From a checkpoint of a small mixture-of-experts model trained on Wikipedia: vocabulary 8192.
Below are experts of layer 7 (counted from 0) of a mixture-of-experts language model. Rows are named router (the router's row for the expert) and show model dimensions 0-127. Each number is 200 + 20 x the weight over its row's rms, rounded and kept within 0 to 999.
After each expert's rows: "gets" lists some tokens that make up at least twice as much of what it gets as of all text. This comes from a sample of Wikipedia text that the model never trained on. Tokens count by the router's weight.

# expert 56
router,200,186,199,201,220,211,203,223,241,184,198,196,235,192,198,226,210,224,218,219,187,210,199,194,188,160,212,207,244,181,240,182,161,193,188,152,140,212,208,201,199,198,203,191,196,208,201,155,194,208,208,196,184,177,227,178,207,215,189,187,193,215,179,199,200,197,232,245,195,232,198,195,206,206,197,201,223,207,202,200,225,201,222,213,189,213,195,198,208,172,205,175,202,253,180,185,189,215,202,208,183,218,202,206,171,183,226,192,215,182,176,202,204,217,142,192,204,194,209,185,211,219,247,177,187,237,221,188
gets: " ", ".", "9", " to", " S", "ac"

# expert 15
router,201,175,202,219,209,191,223,226,192,188,177,190,185,197,183,182,216,257,233,182,236,226,200,214,195,190,230,171,232,213,195,206,165,185,199,202,173,215,207,205,197,217,183,207,183,200,195,185,143,201,168,185,192,185,216,180,213,179,208,189,195,181,219,176,202,205,231,221,213,201,191,196,190,209,215,205,197,218,200,180,193,219,230,198,200,227,204,197,184,160,185,174,237,227,198,181,229,220,178,223,138,229,197,171,168,188,185,244,216,196,207,218,205,190,204,205,204,239,181,195,200,225,204,189,191,210,228,194
gets: " |", ";", "ed", "---|---|---|---|", "|---|---|", " ==="

# expert 9
router,183,210,170,207,190,225,176,221,213,206,175,190,213,180,204,165,209,195,253,208,220,174,212,221,217,217,224,224,187,181,175,190,184,197,212,192,186,207,193,248,218,194,173,174,209,196,214,193,212,200,195,190,167,196,189,200,209,201,186,172,191,174,195,241,183,207,189,191,205,162,167,189,192,171,210,171,192,158,179,181,226,227,196,174,212,215,209,204,203,202,176,172,215,185,196,199,197,237,184,213,217,183,214,202,161,182,232,195,215,218,195,153,220,187,166,162,161,183,202,207,204,196,207,196,179,192,240,204
gets: ".", "y", "d", "t", "ton", "m"

# expert 55
router,239,163,172,174,181,218,220,197,218,190,177,203,216,193,194,196,197,258,201,160,223,202,200,211,226,204,226,207,219,189,217,191,171,185,200,200,190,222,213,213,185,210,206,208,199,194,202,199,205,167,213,196,166,167,202,139,174,193,218,196,192,216,179,202,215,224,252,231,214,191,208,190,191,193,196,186,222,200,190,194,184,208,191,173,148,206,178,181,193,185,236,185,181,180,202,192,176,198,213,229,198,223,226,166,195,163,203,187,216,198,202,198,204,218,194,192,205,193,183,168,175,204,250,207,219,203,185,181
gets: "\n", "==", "---|---|---|---|", " ==", "===="

# expert 11
router,218,222,189,209,199,209,216,225,223,214,155,192,220,202,197,227,219,167,189,184,206,220,183,206,220,229,231,163,212,197,224,204,199,214,184,163,209,210,196,208,194,169,193,178,191,231,176,204,210,201,225,208,161,204,162,204,219,189,165,217,191,191,204,191,172,238,239,188,238,214,196,194,215,200,179,227,193,213,193,190,201,191,222,189,150,221,220,175,189,185,230,207,221,206,181,206,184,210,196,219,171,187,202,169,210,166,201,191,222,204,197,182,229,176,178,244,201,221,206,166,210,213,224,203,193,209,205,160
gets: " as", "4", "6", "1", "5", " to"

# expert 28
router,210,205,188,207,216,219,200,195,189,194,199,170,217,188,190,177,193,135,189,171,203,198,197,175,196,190,243,178,226,196,237,204,167,168,194,187,161,193,220,217,163,210,185,198,195,202,205,195,185,170,191,213,225,181,170,201,176,210,191,189,189,208,223,194,208,204,238,226,218,186,201,199,168,180,197,203,182,229,173,208,231,185,189,192,152,183,220,183,211,199,184,198,227,193,200,193,193,215,201,208,202,195,177,213,181,205,219,218,202,215,218,238,187,213,144,206,192,230,203,216,224,224,208,183,170,202,258,196
gets: ":", "1", " including", " by", "):", "9"

# expert 14
router,185,216,216,237,208,195,198,188,161,205,217,170,223,228,202,200,167,224,179,207,203,212,202,200,221,196,221,177,230,184,205,208,163,196,213,170,198,210,200,224,163,196,206,225,219,233,213,190,174,212,228,234,172,175,233,188,203,215,178,174,202,192,179,210,166,186,192,228,230,196,167,194,145,192,160,177,216,225,173,181,220,204,203,213,191,208,216,216,205,163,192,211,232,213,192,197,188,210,231,178,196,188,234,213,169,170,189,215,209,190,216,222,195,198,176,191,202,222,181,225,215,216,203,175,184,200,195,201
gets: "-", " |", " •", " –"

# expert 25
router,229,242,197,162,207,215,187,192,209,241,197,179,242,186,196,226,209,208,247,206,209,221,212,190,181,169,214,194,215,196,186,214,201,208,170,150,205,201,226,204,155,204,191,208,203,198,210,178,182,227,234,217,185,183,225,167,203,209,185,219,199,187,204,188,199,209,241,196,220,241,228,207,202,186,180,236,229,221,159,212,210,205,203,173,171,220,192,223,206,198,221,170,213,191,200,163,199,210,218,216,194,198,198,174,166,182,197,206,216,170,212,217,198,209,199,221,201,198,192,194,222,189,226,208,158,205,187,198
gets: "0", "5", "8", "6", "1", "4"

# expert 21
router,188,212,169,182,178,196,219,217,253,185,210,181,226,175,152,218,195,186,243,223,183,212,171,211,216,211,212,177,238,201,163,180,183,226,196,172,186,198,212,215,169,195,180,194,211,196,171,218,195,206,207,212,190,164,191,201,190,208,185,165,204,230,212,200,235,205,189,229,191,198,190,202,200,211,218,205,203,219,198,218,206,215,180,233,224,188,162,211,196,209,205,213,186,202,185,216,204,242,199,201,223,215,196,207,210,191,214,197,224,202,228,176,256,198,181,231,191,218,184,193,197,189,256,210,206,220,223,181
gets: "0", "5", "4", "6", "8", "7"

# expert 19
router,199,176,183,239,183,204,194,196,215,227,219,165,199,212,205,179,206,208,225,196,224,165,189,187,203,176,191,203,221,220,188,188,131,221,199,167,170,173,200,211,172,203,208,211,182,242,193,205,165,210,204,204,190,192,201,157,186,194,172,181,226,185,208,202,246,191,221,228,185,214,195,208,199,190,171,214,236,179,180,186,221,207,216,202,164,217,233,167,163,189,224,205,194,202,168,183,218,224,211,183,215,197,190,216,197,160,174,226,201,186,205,212,176,203,190,198,167,195,187,203,205,216,182,189,208,186,189,205
gets: "|", " |", "-"

# expert 52
router,182,248,167,172,190,182,187,188,202,173,185,205,179,181,215,230,185,172,207,186,204,203,199,195,209,235,206,213,208,220,193,192,224,179,206,195,220,180,199,201,176,227,199,185,219,208,228,205,178,187,224,194,211,197,221,229,212,201,234,256,180,206,209,223,192,199,189,182,189,233,202,194,178,204,173,206,208,173,238,200,198,221,188,207,224,194,165,207,229,198,139,209,225,186,212,173,165,188,226,188,202,199,188,191,199,220,187,199,199,180,202,234,230,207,222,197,199,182,184,223,216,244,178,212,181,208,223,243
gets: "al", "ic", "tion", "tic", "ical", "ary"

# expert 50
router,163,205,185,204,196,207,226,205,211,221,207,207,204,189,177,187,244,187,209,190,214,200,167,182,191,188,208,251,215,213,199,188,211,266,231,203,174,219,205,205,178,180,189,148,214,251,200,203,194,208,199,189,221,174,211,179,214,211,179,237,224,217,232,206,200,215,206,194,206,169,174,194,206,209,216,181,203,200,211,228,190,184,255,198,168,227,196,200,212,190,219,178,202,223,182,189,189,194,210,224,207,215,209,211,181,219,201,204,219,174,216,207,203,216,158,196,203,231,187,229,196,185,165,202,192,208,167,209
gets: "2", "1", "3", "6", "4", "5"

# expert 13
router,182,225,157,222,187,200,236,173,186,175,211,204,184,213,217,190,206,192,224,174,240,214,179,197,196,219,200,204,233,183,213,173,171,212,185,169,189,198,226,228,175,211,200,189,200,223,200,226,170,190,204,221,191,176,170,186,190,188,195,186,217,225,211,194,205,162,209,213,170,207,244,172,198,207,192,194,206,192,202,190,227,206,218,193,186,220,223,182,220,160,210,185,244,202,162,215,236,228,201,243,219,163,185,183,177,208,177,229,211,207,227,188,173,173,193,217,182,188,197,211,213,232,191,198,202,197,198,207
gets: " |", ";", " –"